Experts of a small language model.
Experts: 256 experts in each of 18 layers, 8 picks a token, a softmax router.
Below are experts of layer 12 (counted from 0) of a mixture-of-experts language model. Rows are named router (the router's row for the expert), down (a neuron's output weights, with its number) and show model dimensions 0-159. Each number is 500 + 40 x the weight over its row's rms, rounded and kept within 0 to 999. Numbers have three digits each.
Before each expert's rows: a language model's description of what the expert responds to. This comes from a sample of Wikipedia text that the model never trained on.

# expert 36
Description: Year and date digits. Individual digits inside years, date ranges and coordinates, especially after "1" or "20" in birth–death spans, like 1918–1999.
router:532558490539492414520486548400505488461517513444511542449496488539527487492523538471513478451537549470544541511522561440489477513501540477460466472474444458442513495464539481534392446448469487556520475575500516521475532434548520494531522441487525552580433463461503530545435450481597491521446484517472516476532515555547430484546580532503465511418467465476425457543519541533512474559499506448565530462471489535570528512508526473514548495449542444484529442483549488553477498460493523
down3:455559514553490481456483487478489533525560446464467471518457510474486498528538517505479425435513510574497477460433502544544503531513585514532488545557513505549510504583534461498504471504585453510427494443518465484545505513423501502527495546577523483493484533533491493431460589532507451538473513482535501509499509421474482463431500503499466538487475460502416553457466522556491456478544459587532556458452484516486561593555477475500500515493506485541472508599500462473519526526537634
down4:587571492534407508434447581443504491531540477543442427520503551533517595458551516436566446431507506550586412496485529511451527504477493508465464520460467473540554446495497471481510475452519484468529494469460481540555481543472499537485515523580428578519496503510521566530494505447526507512535509507490407476503515517473452443466514503563535476507482525599523473503445518498505476534496515545468576498497507490514524525475554531460526564564521481504560528532420481472518499452485470
down5:461548515512581456472490434455520505514583505524513532567611526487483510545439405540495486547441464568451581467493523519504529466502435475522566462516442496458493426553531502445495556477552443454502513519551503484530531411491542420504491546521477516501537508502523427498514598506536454528511555499426531513470476611459515446507482514590467516439500526502503530511502479490516485448471493482495455502493497491571490507454528451447491508544512494489540494553542448482459493475489543
down6:495550583510493502549515499466491572498508486452500463453522504609508508549442594456512538490549588495412493481507518480465512470501515560551506505488445478522567517571514461562476423535470506498519495485508496440483527534511421454536503494482531577505534550507478447564574490554456476456473497512558567462420519466534496483463399486526492506504453485467515451557417461473485466513488484477479491462551523569529507470515486476481485427512508411499501527506506480531493496491404425
down7:428463514515493478499570517476518481568449518522433450438519500455540464565542502466466535456544509455510538468522531470478479465500495509498458555573607525412509508557490477523524517495485465553487465429549508514501537527391459561487485542554426501530475568521521481523431500479492513537546497501507478514593511443453485502436565470474564530512405477461466508452469491507501478521499530571447439541492535508472565424496549507462493542524492406517486523509479497579551524490501502
down8:554539508538486517449452503489467516425484571550513498521550492481495516472458507484468527504543508452602500508502497472499586517523549569482599557495481581514482519515493530489492534471521465450500434477454508530496576536496540489493474574483521528542574546396498446498459587568532451493474541479517522551426538565513533571470471488454443488528470466491496468449495466484486531391522507494449461499513536466494569513467430484509451494493478484474502565531520511474489573500396501

# expert 15
Description: Object pronouns and nouns. Pronouns and nouns ending a verb or preposition phrase, such as him, them, herself, women, patients, weapons, depression, before a period or comma.
router:527591550493540471505478523504461528531458471554492495449570508496499503445515528505443561573448441481453449522538505558443533553491465505535473541507510483499504500468518522464492564533525467511493537576537541536467451486461475473427503507454524512473503554513576479389488506496529448488468470529502513559533526490512490469485537523538537450495486475583520574540536498562528512463562561495398595489498491511465476476504539582451486432483495515468422483559515384529530549541512530
down1:498546497498546507530404435490496467545415551486487504487488539538440486590447537476529540566460485505506446475511482511563445517542511472443485523530497426525475482518597571416545527474548529524468456467519475495510462475479454484532468482546488434426514552462426489504448604460488445544487467489513539561545503473541554518479471477509507544550423507495535528527488475534497472586530506531503501488591496545518418524537573482489555503520472513499545560461456554518492507464510527
down2:496453530509492457472488465560540502483558428551462537515516513499541516556454444501420501505488531461505529458424547500463482478451464432498536513494500503509573535525535520483459456473526512542453448471461473519554495528537494469501503546543515513542491425463465585483440426567513411481527497531501442497528542535408554484566506426453456523517483484493451451480488503518539572555551484452515507480519456523444533482567449472530461469528548463496506395530470566464523549428561540
down3:476555490439491568519488534556534414498525548531440487464480438457506437438483458539538521478511494589470499497493494540511400526524531517578523421494555471547529488524503514547493495475468481521534466551510509440497557528513527481524468487540477529532563531462530541458548491494451497492509581442559539437589509563530503552511498555485523449442537520464573491491520543521471492475487507559521499459421529427432539423520449485489563502493465418465514558534509496504517588505495478
down4:502401525483448568451491502483498483475580520494455519506478477496468477521504546534574459453489519504519559489534527509600470494495549536450472449531512490449466469459456427512516441450529480498570545494498487417547563465555505530526430530480482530547426484417423510528471496568402549418509544525562521520533465519532436485481422508511493489528453476504495459471462536614441495495479518473424515517452490522508502489449522515509519539498489440521522489474449471503423485479471481
down5:456438523514495468486493532494426507504564498479516503457492486490434627462561498492528473501516507416502480388492515542479543518476505503525583470501517495493487481488490525478448496499461453533504424535489506480505524446530493542449534480447406475539474542427385493593457458442456526489515418551464520481520542523515478521462484456516456499455566494508516497518484482495549553442547498512503561518443463518490439570548391543489506534497489457504499519501478426495529516497431445
down6:511465554535470450546528459494540510492519478531505534481567560452466465422535545452569501478554455471589476440497471462490450488532507513505489561530489533488532458574524497627527474506495560507465439529485538525470484546527439494469517528555499512469544431449462499497529481548578472474462508519519535400512481531420526483497512452499538523477465517492543588464508503429490455483438400517504530525509446469440535480506541482521452541478474563497461451424509450501467570493498540

# expert 48
Description: Infinitive to and modals. The infinitive "to" after verbs like decided, able, order, and modal verbs would, could, may, should, must.
router:493520516538528435492442495563532468468495412522507438520444549476486558509472503506502477495522436444468465481505585490441518501497537547567480532498507453544516512474504498454428532446478445550475448445504437480477520552594516436535441538532490500548489512484452516435550482461539522524488450507421401533491596494520534431476441475533426566523442462487492495548555538415511509452549462547518518485487496496489472518501475527516467524577463501483497436523555449489483528502557547
down0:468515559506467482460449489496520560483514488462461547488480482430498485448501586520533505570475469515446441516438502563455574463567530449476424539476533438552513530529540462497474491529483403568507558491455561553515499531537573537511490472482448528539519504476481631470501424562492421537488518495476456508527460528482470549510588503446503533512522444558506480497475578478480516486491455489445482484506499445474539481585483468442483526545495530521505483543507474549481567446487529
down1:518486499454541486503570448460506506475516564504527523510516532498509527537535488447505521509495543508515475469505444400551436489441515476558502467548443561462491470563475484462447380486493541482524496472441555536452503501534488509478525473518501496574408462454515462526494522596499493461495405508461515519501546444436494495513520520544533527599507560541479504438458530456512472490518522447468488559547456511518415538466487507501466472458593553543492533499444542531459489513395465
down2:521501555529496518419477480501471480515498446519509479522480496529515533488533487495478529534462456414494565484566517447494489572499565509523543561508476492504575492516511534444495516506452434494489480356465505494509484483547519490516522537482528509534500527450492497483557484470495443488495440520484477483462497550525489506508589375532489526534477536517530505479566473469533541459536522493502510482461411566520441518464460510629398450505537569533527441586499502455465424506539519
down3:522488504501462473501546538474509508411531466539496522460438511548475470560479535578485493522470442453565513504533455497502563481537450457501478497494451434499471528481478524562448549515500520508506492478474455534469581530518553496443491557541430447528511447428427558507524501470415385537506493507510482446468525508497561498511538411490449499477490479439501495521475497499470520446489457543489453546529502518501582552520450443504514454567459494394551477496453437499537534563547565
down4:469474434514559448495512479486530496462547463439452496499550523485465503536474526580489514538451487436502453542488591491484517491510449420512477548473493461604523490553498535530465481491435521473489480399549433528543521535473433538529513442529493543460501511479520464517537505546513508530530437542462502459501517528422526478510535552534515544523524618606472401539480485524482493467473481465542459507517565498462488459543487495508498546542478497427537511457405556473482555512513542
down5:551507587491461476444520465446507501560441528532428501462592451491475534498561484564463487565517496460484545494449522557530465502464506509529542391555502480521526488424474523496521432516441512527528571537538554435491527496543532488429516492493525505487442563459556533493569568505482493513493542524490498492523494505502459496562473491528637455510477467561498520544488544470434506476564501482593491535515491494502547464507560555481533516444479474556467537473503512475423495487450467

# expert 51
Description: South Asian and Slavic name pieces. Consonant-cluster pieces inside South Asian, Slavic and Central Asian names, such as ch, Zh, Krish, Kaz, Alex, Shevchuk, Molchanov.
router:440500535373520521545482463459521456522500523474460492519537530534579533471465507559539566544514562475544489535542443523473507527430565508497502447456454485480479488514479524477603507450549522512431550496503560471539540576459549499421501563448499426490457492520481459552552568502543484511534476523477479509500513544503518490469486442580573536467442446475527475536493464492553510462475540456498432461528557514505499560458503514530495445428475551495530504563508503549553539471528448
down2:565480550501496444475521529488568533419467533555516552511491462445500484440513465440506516405496526546497501502563507491474521460481507513577492496537452499528535424541454548463462600451520548449525410453500485450564535499508470512479548538422471496506518506489513487424517567561479479461443489542517496555529527511474504487477494536494459535569532526452506525505492508466462528506519498527497575462453486549519533467491480548463500487495464486486447498463449621598435463408514534
down3:453469509432441460579509483573478482454522547526409434440536480570474526451560439459441459467496484497490506471490479500593455508411518513484459464514571453512495499494464492497521564547545487538518535447486505476554424533458539536530557552520505486573488519499519491427540443488574566547523592514511515494436517473469470470513494478527506502518515522477535532575548490464464454537484463491513495615491464461547517472528428520525464519488485533559495513466503481483473523544421526
down4:511517474465490507481537489475586513534437484510500531551506453445555511501511563542560526481477525451576518469451504504514497443445506522454539508475460475471498485531539487530534484521542425559536489517468507490455465416506498450502542441488447479509498475481500426522464522477483455574562497515444493572468468486523484457456457520495495517490513404497490494588440522461566457619476427518472529578461479530536560463564519530545585529521466519510537437520421496482570428456501496
down5:437479569488446487407488489424459464532556479508420482544472481503510481501500515496564504504432553542467446519482522502565515498429538483475536483516451538532569525508534457508488531482527441499520530457489529464447483511512573505528491493497565416511435515538446522427515489497493501506516498508531554513461527499468541528497505542493480445504498457532534514497638445485532557499540557407522453397462532472504504527547514490554543493473448547525473550429520596520480543542562465
down6:509551478545493586434478525499475550450476490421460440473499513493418447506562464557454485505466465412503501520593468499445556478522505446522470489542522561474513547460499486526513464487481449505549497451509573489434476511542503458530502465475433494564477546547544481564516544407462519455513561517497476405525551492426531479487511529503575518513490543438476486509419477492477521532522491477569491525477437500487429489502496504541510473509410468477489539556548439487471536430478493
down7:520526515507517577475496423540534520513484456529515431506512491537478517455466456528534479517498485458469507370478520513495517544563485498546469619482466484506520512454575479515490523491518544479523605536525537517496538481611452477565531401502558482520442521467480511485416512445474530569543530527469466484532459573482471547513492494531488462560477498517475553527514453509496498478485508466498568464506459533552531512552521423461436504547498459456562470552534589497479506446529535

# expert 39
Description: Personal first names. Given names and name-ending pieces of people in sports tables and biographies, such as David, Richard, Howie, Colton, Aaron.
router:490455552441522458473497456518476558501460436477558553448507459513545426467492499477563565519487458516534534532518569479494549485449474476543552475524502484508518462531470516527427439469564551523396560557549512510486504447469519453510498523492458450467465434540466529507475505517532539480451557558537471535491472460452455520540539481403515509457543523493549536436445490468475517466516570560507474510487557444473470467429502519501464506491433533474535526551444527478537478538542622
down4:557518436511501526464557513559485492470487485477512497460537517464497548526506453544493523542496514490387443514492534550470515530504561510415456549548520478488526513466435478553539501529437444530507511505483484446537550509466419474497437530489491501542493391480553507476438489491431488488477531541453406537506500487569491513476443443534523475542513498502520464536537535619490564511443486521468404463471462562520455515516544471431530524534518444448485418534500458520456458528527458
down5:451554565448498472507494500491414547483537477534488551441494507520519445502469559515442542520519515458477504526526541496508527447489477581576526504514479509547445524456431451546459515534578502499389484464449561512446474458468528448513538545525520493454418473527461443459431471501483495489496481465510476561541482528453460523538434521512443482488483548486508434536453520420455547567487552446454521526441450484448442517495475498473494462496472549475518515560386464460516505499521556
down6:528501533513470503525471487482548418496483471479440541451553439505559506444507440483496474474453474513586512504488499529482521498560533490486555441497556418523547491447547454560474445463512525494455496486430506523507526433419491553525519438543488525548497492496515507561554474525485524525456582473534481485469488464508476471486418459481503448501486532398562438516497579481568502585401461582550528527419521513537456497551534491464457444484464490468488521431485521490519503459493469
down7:546532500545486447486517486474435464518461489467473502415518486480568499389539501509470505519502645480435529407521452503508563577506526457497468445519505482520479489478579492511496548489474505522555518487496493472490558485556505434549524478502507542507466534536543424511482452389541483485478463509494564537563483528431483475490519469529509480465577465477475491494540520415455478564485424483556529561530454523498502513617471481524467469493515447495528498520551502519525548487486473
down8:495522527495511572523487444511516521506514481418540486493513490511490474462525520544573505485533521565475481486522498514520507518483483468431455561512491482605486453552466477437529523460439501503489526544434479415516476480465548545529519528569497546489459502526539493536454525560555511516443389487433452557485528510467546582489551541539427492523482449485523463564533534508533562551507446530494464454510491447487592477478510480436428485453443579581561526479473497479474453532466452
down9:506467507432554469532466546506486516440524491565429466480459454477475476478509497526479478469494474570476478503517461562539526509450529490487511534452432509482474467501449503640410462457474504554491506515537506484528482481547548545545547516480482533520447480529445544450518557471472479476518477515497555567540453477468510490466529494497454549446543552469459558511478525527525537483455445535434536497469522526575497518447492460550447455523471467470521377511564480557539533455595419

# expert 59
Description: Surname endings. Final pieces of personal names in credits and lists, such as -ović, -owski, -sson, Hussain, Sandoval, Smith.
router:568526572427484525505502502468531483482452415492547490554424506499539487475471499521454571528519463466489463524539583507446527502447513492561461468539466486520477508487455490501452486479555555564498554585480531558463547467463481543506495507520467476519506435515488525479443545473461529433397526562519410510449446440421466517528525482525518542556538533537535492485494474443491459475492475502489479489467474455474474568529427543515480442549494540494458529574440470565494435512558554
down0:461504546478473449469477440506505532598537380519519442490507452497546454524465439570593486463511501466615505485461492530500489493535517513467518497458521540495496468509443502511476440554522559458389516485461422581518456463510530443509454539515497448424490467554493546524476479479551479528504545474508540476485517521501434474472555446487499511462499480519470517514479509446488529510493542504474443552483602466473524538503436479464530515530420481537526440553423524511538527529547528
down1:500457546507445604545430488526549520471507508523587508431556470524535498505492526564514490429475518523483484496445521515485522529450505525487473549438544533545551508500467510474476494486415501473480474509500458500509476562514331449457568520477451494427527480584509486545467548493561564512460554551497495461484537522491524500513515437519502550486506531566470542515535519451502534480527508428461449534492567577495491457507496589557525513469442547513526475473506511498496524587504475
down2:486447509488433494454536465482510507486530438536535525549499530460540459438434521552538562551551426530379557495541400483527501491546515509510491503558531497542552475517500569507507532604548474515508528514540509519553512479528560497540578535488478452429520522504469491539504514511501613483476516429584525501436534527519526521510455582487499479467516541417511514505503499495544550483549482441499482504523485515478612494486508429500483508478548467499476560475483451541527539450521532
down3:482466518525531545584486520505472520491507515417473518497509525438549472480550498544435480504493512435532520522474462553485472576453479558531500401532495498519496507513570462503522545484541570490396492521541519457496527545460463476441522541487469474437499475518484495608550428510515483533445540505554529560504510496464465499605549554505448440524537500474502537538547597480438574498494437475501510536503482509553517475466520480482422514529470505503506511471444507434385496455504492
down4:422520479538532511488469486606456558476519462533429423498490477531505432528444481487589447499519496465575480486506563453482546517522519553492497558568501510529513426482465496463448477497633499477447515520529517548522509459470538501464502606466521430509474458584390496519513483483610466535439530490507529529511485509510493519497532546507521511447456487505462569455423472455495464485443515496486465467529556519494468492464474473536488553533503481504463541545489521497540536478456526
down5:515519446440534536454554517490526575445481527444576468504479474468531480513499531571537493470469486550602499491474503497461541493444519564504497487471539530509535463527581527517422458509551542484449465524545466523532483540533520524510500594549498449513558430444480511435518500556500515473467498458461553449454474449422501470525529507474492471439489480451489575509519512544510558492532498509534440552467519444521433442528428439550568557501443449458534483572513482545456464458469480

# expert 32
Description: Foreign name fragments. Opening letters and pieces of non-English names, often Slavic, Turkic or Japanese, such as Kh, Ch, Sh and Y, as in Rybak or Nakazawa.
router:508588564598555528489522518483572498511446468415530529455477459545475547482472523463462465483563521537565547523500493514438434515477421495486492488434501508494538481549473451434467536479541467450502431447485523518540516473465517499524460564524511525530529441533519505487573510542444458429525495481497510524487547538447530497515451503546572496512590505584539463560573417507465560505476434483554444437492488508505475499535489429515505476448557484447529517496440550501471497503496481
down0:549458486544483458518572548567536446483596397487499453510499418530513449447539536466472460555499519552518451444519496562485485521463510476495529494538451504457453508514561532489499517435519502533563535453487525479536491458549508520460566568528482579558496516429484513501541499478521475431493485524574561472561487502530537497521467501500471452553477491484463585553534460538531477556479448514457449551533508507565437450469531529425529450465496560460484495508430509458478536565532488
down1:462545454480465445460545561528475497482493567487489513521493399490499532490443476475479478525543467531542466444457527441540470573520489494469478542457458520513427500509520502448472534453476504521523520507425460503522473514461549472524459516490548511436491573518528523430544494492469540529522491507489440427505482475562488494526501540490517523527517544521472486556389544490435532497561523482457490535485569511539361479527427492560446466506503494489544478531436447405499387526463503
down2:461478571416509442403497466481507454429467496585435530455543506535563499482460482481556507432515576519492509459432506475452535603518481466536495520431481488485498536535473530496520531454499505530545530462507567481528512470503460571558550485464424518515483468503500556493458544512533533494474504542550479500511502578488481424447452499526517464517556527502511530559547498489530549440442499421507508506484506539436428438473524425522481558500490473503545491518485415487437530460444483
down3:486500509453494498547596440508429567518482517558526533483500568546477532459523524487509430518457486459576506524498488462479558535479606524515512474502480513519463545450548585462482516497496473467461462438472451509496514529502464521529481457572509465508498557488481501451557471538522546494482465473518577496487525502526473512492498534530458557409525452529482508513497476498427569555549575520510501500544535472478406395500520548519592489552454457540518563455494487481444535448458578
down4:501559526523441567532510468547524453504416479507437486481476557517562508549465467549503492507475527487514455425505503481458509526518454418455462523510550553505440522529433429524529495463489514492532507445499489506557466533446496505522446506505492534545475580561570482462521503493467458412524459549473449407486501480426532570493486449483540476432476485501498459613476539566503512476568503566570475521465448533476492533481507569574457553419514484503515471470444514522484478494475506
down5:447577513523527503435556416494531436491454516429485469386449544512462523489520469538467460517522548534484512510485496516520470538503519442455500531490509576476576437473525544483454504539454511557519422537519494504559547588507498499504507493531467479494524496488525505492571503544554547552499514477455542515474509488515429560433496515429474414463455465557497529474552461533523465503498529561556499492538609470528497509429601538495461462443502496467468529531510446457439484516528515

# expert 62
Description: Sections and series numbering. Nouns for numbered parts of legislation or series, such as Section, List, episodes, version and No., plus words like almost, originally and only.
router:537502445504498485540515515488526481468523535570479485517485505502505463508484473552500480457490572516395446420492446597474521521485467587419526522538438549572572530546454509531513501608441503494480450447514510547480593463531485523453542530486459552502479471508485463468559433483497481456480444462498506526485486463479424532442468558497486464499495551458451511470475507480501478423500485483531572553500478535482468604490531481480454466559448525513480591467480523499488544474557484
down0:540473521487541450478520543524501498503547443555581494511524517492578537419473466513512471548505420557474514537562485520429471456550533473516461581446439531454437498503501521504496470410579495447545495506417472498525491510557515456619462483520504459530528416504477482482344474528521486513504521505506502509487510499476522462538435487504544535522476478577444539503533448466572489481501502503424500520466520465494428487547427532502534531503481522511509519498431495507472509479516449
down1:596487505510491452471559513489468481538501463489442473485495540460478523464535502419479490513543545440528467498548529456504575479514528468462506537484492477487399532475513508511477566509528457491582484535564550506504454571516495494547507439511520493484585502511471510517526472468545507481497470493471497503483444478472435465472498468411540527496539445589544510499499494450512489476530506481575584523474553464455544544506414529536526555485515470509464537450483543582515483481398645
down2:513502479476550491496488438492420475481472587432491491472486557509559583490522492540476482531489485482485493471491443480471516534456539484486486502461517538460548498518547564499483455570535428559544489518559495511449541454486543514497454397481479499470466532415481513537467482504496605387485524585510528479489538466562564535509541491491480467557442516494493479510471439463490449484478450504467567545550487457514437499527457450458536470478469605487457507429488434482514553494449468
down3:542512478482576443522543498513498483476533503557573501477493489520487506436478511414469567489512525523495522503481509543560416535579419517529459507528440473460517508466510451540494560438508502529439539477509533435529455568482518396459503605580543562431497529519488554500443497565486487422448462476519548513520527516493461429513493511417483467471514455555472511488480544495432507520473558480443516507532539510457524465406485446525475493456504491458550522513496546466522484494434489
down4:507480496412465508549550507515455484452476529605497562503485520548516436505492495496552478499441465469566433534504466511489484444488425448501507501533475578549554470512492564560494564544543496458450458450479464543527482475513494484501520520556505463518451504497515524521444538469550467572470571508516503473461546475538477562549422546499530493568497490522473443416502479468483563464473449503511512538501515467533517527452492520494461432455458383509559428553506558577485526440538504
down5:483408547502465529433475532470498534421455491449509499510475495452491519509536522466548481497500539454496526507581464488456500491542499515467444515445488530504444514505444552469513545543512500511554526522581477508462465453483577435483486513432462480541426448422540468450526485519486451552452445501476526531545530547519533468470446488555471462554501526483526497570491499537483471528458415514462491560476545466480511472428508533479475499600373472563539490529506570488480502599511468

# expert 43
Description: Row-start pipes and colons. Pipes starting table rows or after position codes, and colons after taxonomy infobox labels (Genus:, Spouse:), plus words like renamed, defeated.
router:500550503524458496583523493520544470578564456546522498507461473499521425517533500514547473488486503416486462563532489484508525442520542473503580535521507460547563501464478540511503467445466514526505495496471533449510431496435467572459466581516538527514481510511505523515443508477483486577426531444519422525450497442524498519488445514472527499550489481438525454442468578548520466551443554570509593461544483481469517516428571492497468510632494553541462510454505535460522487502514460
down2:530523432505538488508481547495518468479449490505542508480439456545565498513541532531489519516473412437524484543512446454518462554582512504453493562535457485546479451419493488545530457382521499431467504425561470528472456548494438523449522540477526460466446457487477460466493491471488501509441465524525459551473476511513450610511493506533583493470472484487495495532511557478567510465521535526483438518469542536450376490590496454546504541559543480481472513541491549507493563486523503
down3:524520563532458557464534433553493481453550484517482511601570468482524494532464473519527493470522527465486465506540537481447502491552481519516562511551532456476507488620556506514494539558601510452498579537490511492502464461511556503494460525445487484474483519510424548401474510542562440427493537502542507441512472558458496425466474534454530557518460528401495493430505508507536513444460497460457514473506541484479454552477484533504553530555525463533476494470575491557439542449490504
down4:544507521533446427523486522511475544515499498474475498514603457547508502516501567539515448545440494476483417483577449518521637495533542479540544452503446485543456480403512466501500483455525546591453496534474559431544456515453492504470550481499465476447489562498422483521440466454478490465467574532492504520517525504510539487502486515526495496550465528524562480474522526530507436494500514547427481533563434515462364484532514558521549489501526475535502487504522471510460509505479578
down5:554514523464413457444507456466458462524526502465452500530490524555422460522461572521495450519492547519462474556500529445589519488510520506451519493480517451511477536574412536480548524474499500530507490454511427485524513518499563536563534501486478462477541533514524528534477526433566498568477471461472477474507464482460576502402495496424509542587490446472509576409497590499506557573465524512471483471501472470478440511512492436480513538583520477440426507515544474506471500551469518
down6:533506580496496476471506553494478495477552580487525528482533574427438476506502488546472592510539439464500534488458507583440452499557534522559525483491497471572538488531524417539467499457523472453468433461441508532521515483510540495576476575480483473476468559537523514500454481482523463500471465464523500537538522468402476527521484440471489507482516556489497545538464478365493535496483573516559480489546478469529510531465538447534462419457509486476559551431491462530497431551543479
down7:559527612489418478558536451503551506493488464521529437469500559534467514459494490472467516474513526517568551455478437501457451462397470446488518564507523421527553508484551505545474453493555502522553506496484474592522528481514544418476540444534431505524495508475506495493524466510541517456508521569522455523529497463487498519474504522530501519434567448529490569536486528522547504534507479492577505496464466474490528493454533531560431469448468518439569559500581495408574472494451464

# expert 28
Description: Infobox field labels. Labels in bulleted infobox lists before a colon, such as Born, Died, Binomial, Genus, Spouse, plus table separator rows and pipes.
router:536485443570481530554482470520529469545495560450472500482511522519468481576514520512553566470467361481411548555455504478489468523448530475518436516561535483491575479527483521525490515526490563547410531511446533553499545470510515548500506533509531572461495521455467452537425513480463491451503461580502460517492553491517532534516463506487489601478461457534464519526554538506498556512452465540416521523438518541537484491553444519517495484528547461464528478436505476535485563528424446
down1:502452509473535462477464442543502446563482578511527582455559564549502490468491516444432530555457458498507547475438486518504557506544561503472503464487539511536533496555531490566488452473480472490487571565460573509470454421574499536492527498530519474466497528482500487516527592525464556427492496505476438527441479488520532519507506506496503448464407504473533494493478534440426413495543492496440526533411471501513473591521556479549518520463440579530498446498455496558529449506489525
down2:494488453500462488482427466545577493393482454498486497485543507469482587473523463489489518464508466445460470549534517519481510464477491560453473478452462529503487450491491462461480514542461532533530483529564469393411430474485446476502541410439569524476545510512442462484451495527506620496464467528455517525486541525473523461508498410498533541549488470528405507559517488487546508466471522494469515580435498531479518440523533533448534490512506515572527563502486473548428536450512511
down3:493569472452448475436392516523442498430507522450532495482503451496499500510473494469567495398459495521555531521511487514435428445526536599525502549558501525493572491417519422501537535514480526537582538482529479542462558535500515479546419511509505521550561534503499518517482460408513573490453518504561464493486489487494500464501491528539493519627512512483487518491506463485467436474509533511504500573451540505532524509545475519499488544505472456528480516578538433557561483512506433
down4:572528503505430598514462494556517489444458509504452479414513560457506542457470472504445444501563527497494490441514507474506552462423500450453471558454482553467568523497484465548430530477477513506506537540483527448481464410442478534453462519579540521572506544497510511455479451551493519503504464483475524483471539537545510455419458510582487498530469582513480514549497433477480498538487399478491497485507486507461554562493525484538465550510453570505553566460470551459473539511464553
down5:516498438444503473442482476479527435529573511534531449574495483530468578508488541454498468481520469510589538450470469477501492442483432514519441517472477466652485490525525493512517457451536458472454526542465571516469531546489529486509449503473460479489486434487441490459492436528490513516458437481433479482489567470498519485558476481513483483523574523531447514500528543544549550462560506525447596508559459427505490441452464516531541468488529509550489507471554448569541547456536546
down6:452488551517500548553497448513569525504557478495503490498441485549485484433525462389459514594516492511535492510592499492497489530511502494501508477476507460543488523479533532541451517448494514484515509460488510471449565490564530452480480508492454506539464409562476472536491566518490433456528452502538513455466584543514529557481551567474397485508488505590507510555435529429490528494407537519481495496529508496486484500528484534464558553532577429529489567566531482526509463600523531

# expert 54
Description: Name-opening syllables. First syllables of capitalized names of albums, films, songs, labels and places after quotes or commas, such as Or, Ar, Hel, Bel.
router:457500485549563467497472547462539520552450491552462527566536511537501540528480459425483452464475525478579496450488521521526517480457526526541488427458506552489457420468476445531535500480478388458562528498507530542557437515491572542441475512549547499513482543469498547556496474463512612557545493538475537537478511489487518441460460467500512492465531508524497537537567461459461521555465532473408432488502522526423476502513497472560507537477557535448558489540551554562506543452551497
down4:528480476524521439467558443489459490527493564461556436496413528473500454583474483519468562438503469482492504494464544578461540471513545473477549443445498521520488478519480549514450503462492567521446562470499426525531472518546547501516530508483444498504513569479449521476452493506531484544464491493483518416407515512606506458448479493519490452465472443520419480466523549468482565492525583528493488489547585565508452508550545567441489492490506494478568443479534514520549591509518502
down5:517504596529509513480558566504604428503515460516541469538428529532493544517491600482506479459450519522531484450438487514524462468493505443554470432465508531527490469451541522577538497477483532449470547506476587527467431477518469534493509512494473468488495585484500471554510527512523485578580500502497589480490453544455471536509566439505583518483511518379532471473471499480471513512450517430494500545552476482461526525437457502496527509493538452490450468602473486484516550493527505
down6:434436489479508491584589483477451548466483446462474477472538499472499543460462412576552474422520495481461459490493513579500521464557478453464508509496530485568494492445503515423570519555527470484494592546532442553529469502465390485477457471526494560436488423482482467507521486470560468511559560526566443547482586485505486506511468503500524469548487463483542489466504597486523546533559431476512519497515505516516465555530480499492520478476462554465532518463502452423507521501517466
down7:532529474460508504413465500522480468478482473550461484475494482446566518531591563552484492560428476439494424516504505499515563523468371547545502483520498532503523499482567502467499499447461477489559491480521491413447489499499447471535567492512568560563507495418543439464524457482478479507473444512453544535489474480563497512520439480498496467517480517507496504473561464497485435451447476533524499511520539596522441590480517614510461517532492512447482495521483552448481513515489412
down8:499494519479463479504441495521512482556490475513538501463448531518557486497563541456470512537514538486509548548531503494434462492507458430520436478526483537555496561498537536428440500534461527502526452499552549541541487586509543444508558533501529536516538423477521513412445501527521576477519528506532585472527481483475511524586500436510473519516488527512454538435545539472501407619493460536447482477512517403546472564547506535556510496507461488461443487449558523567520533488578513
down9:471448529439547438474486491445518504484570592522475427513460517527484528439494598510454499464548508526489490466508440575525585421530485472518478510501484473466397446514388493511552512529494482504550534512501515461515482443539521498514463467427546526508517519484439484533482482459371496459479475572467512490482576530489510421537502527490485519572519463542500515516464516472507527499466541525487537541486448571506530538562539576457477568478514491497542517518532473503445478437517534

# expert 41
Description: Foreign name pieces. Mid-word fragments of non-English names and transliterations (Amoabeng, Hideyoshi, Zaidatul), plus Thai, Tamil and Arabic script bytes.
router:526559516459491495521526508558551435528535527420511420463492526530484568543555528487501542498483520535472538517577480469528493516469551499543488402509492551511488508511503466396501485533544560512485494545502463503465583487424507516484503562516494502438512529530465449528518516515606441540439523536570467530558578593496474570487531481534490409565531522440523468453510454467485515459504488509499512507512549389489483548487494455503562502523464456471528490494488475496525484545417535
down0:501493461443516554511519426575510458497484475480585477451492479542427508514452433456433508487453470564523486540449538421486454527467482463489559531463384474457549526514494540493505479502484482525484394501412498539508548488554489506476510492454512453483527455452410570470421497513513484512551516509545453469475505504466471526577475578470476507550486558483519489461474446516471451523507516532470487493431548518531542512530564543468565527484452464551474467493472445495547432530446498
down1:534451498517439551528505484452481450489486499520504522515543565551454464380437486429500510518495523502481540447488568507562507516595481575490495581464489503515504550478552430536474486497541429480438458521444467459450491455536513474512525523565521487448436502437497521481525468500491529542484498501488486519473474493481485471517540558511500480571441462610442454537447556495519507540528481487530473550507467565549582498533551505538469549531460527458603442456542524485530489453457488
down2:480445527553504510463508455434527513448564547457571532564489518478425503452585518466501418483546514426487530508516451479504439457454453448539531489488553513523548518497513503544524548424443425498510474547455438515485505506509431534476486445444588474488451521519500554533517412588532450548454478510524506454467482412479467531531501518500545466499496471530532554546515496509518538485495470552526450546513407494516561487447497503465413500547520484487529562532454490453483487462504460
down3:502517503541514495492514471563460533495561497497520456502573442580467498472555492495500503513563566518493512518459499576465474510453530501466500471525540562454492469553528461523552468449536521526490452498524498517382442619473464549538472544539478498509545496542473606404494554504517460538465528385438482523499489484543491483498484493551455549482449529468492529509428468486441606523512490457505447544496506482490530496448497536447506494444548540503504474439534521474522564497540445
down4:468460501496503562568479506452598503491524513458526522478547544437538494511487490517480489497503457539537500491425492472533459549513540441504485524588488535418524578484436532465556576481505412471498499475526498434493505559530525418544497555514485432478472506454517491503455551473506568534544510495437562458472495477525510537488520460538539497495502513512417493573552498512480545536491496566494483572489435468518564418514447484507483540439511483518525642530447481448518511520475523
down5:550442448522466517505563568559505519552472484476463537509501597484450484455520514613501536549587483502419502465521537503505503480461517483591526495461518552482489479467454586557460488469478569477519503438438480436460553567531520434506564493507475499491491529455530471549497532446567508565468466556442522528441491520526453418473494481466495434534482543559491534476549478507522554473513489451469489496524455500466459483520491491483447525504470546527482563522505442526583519534426494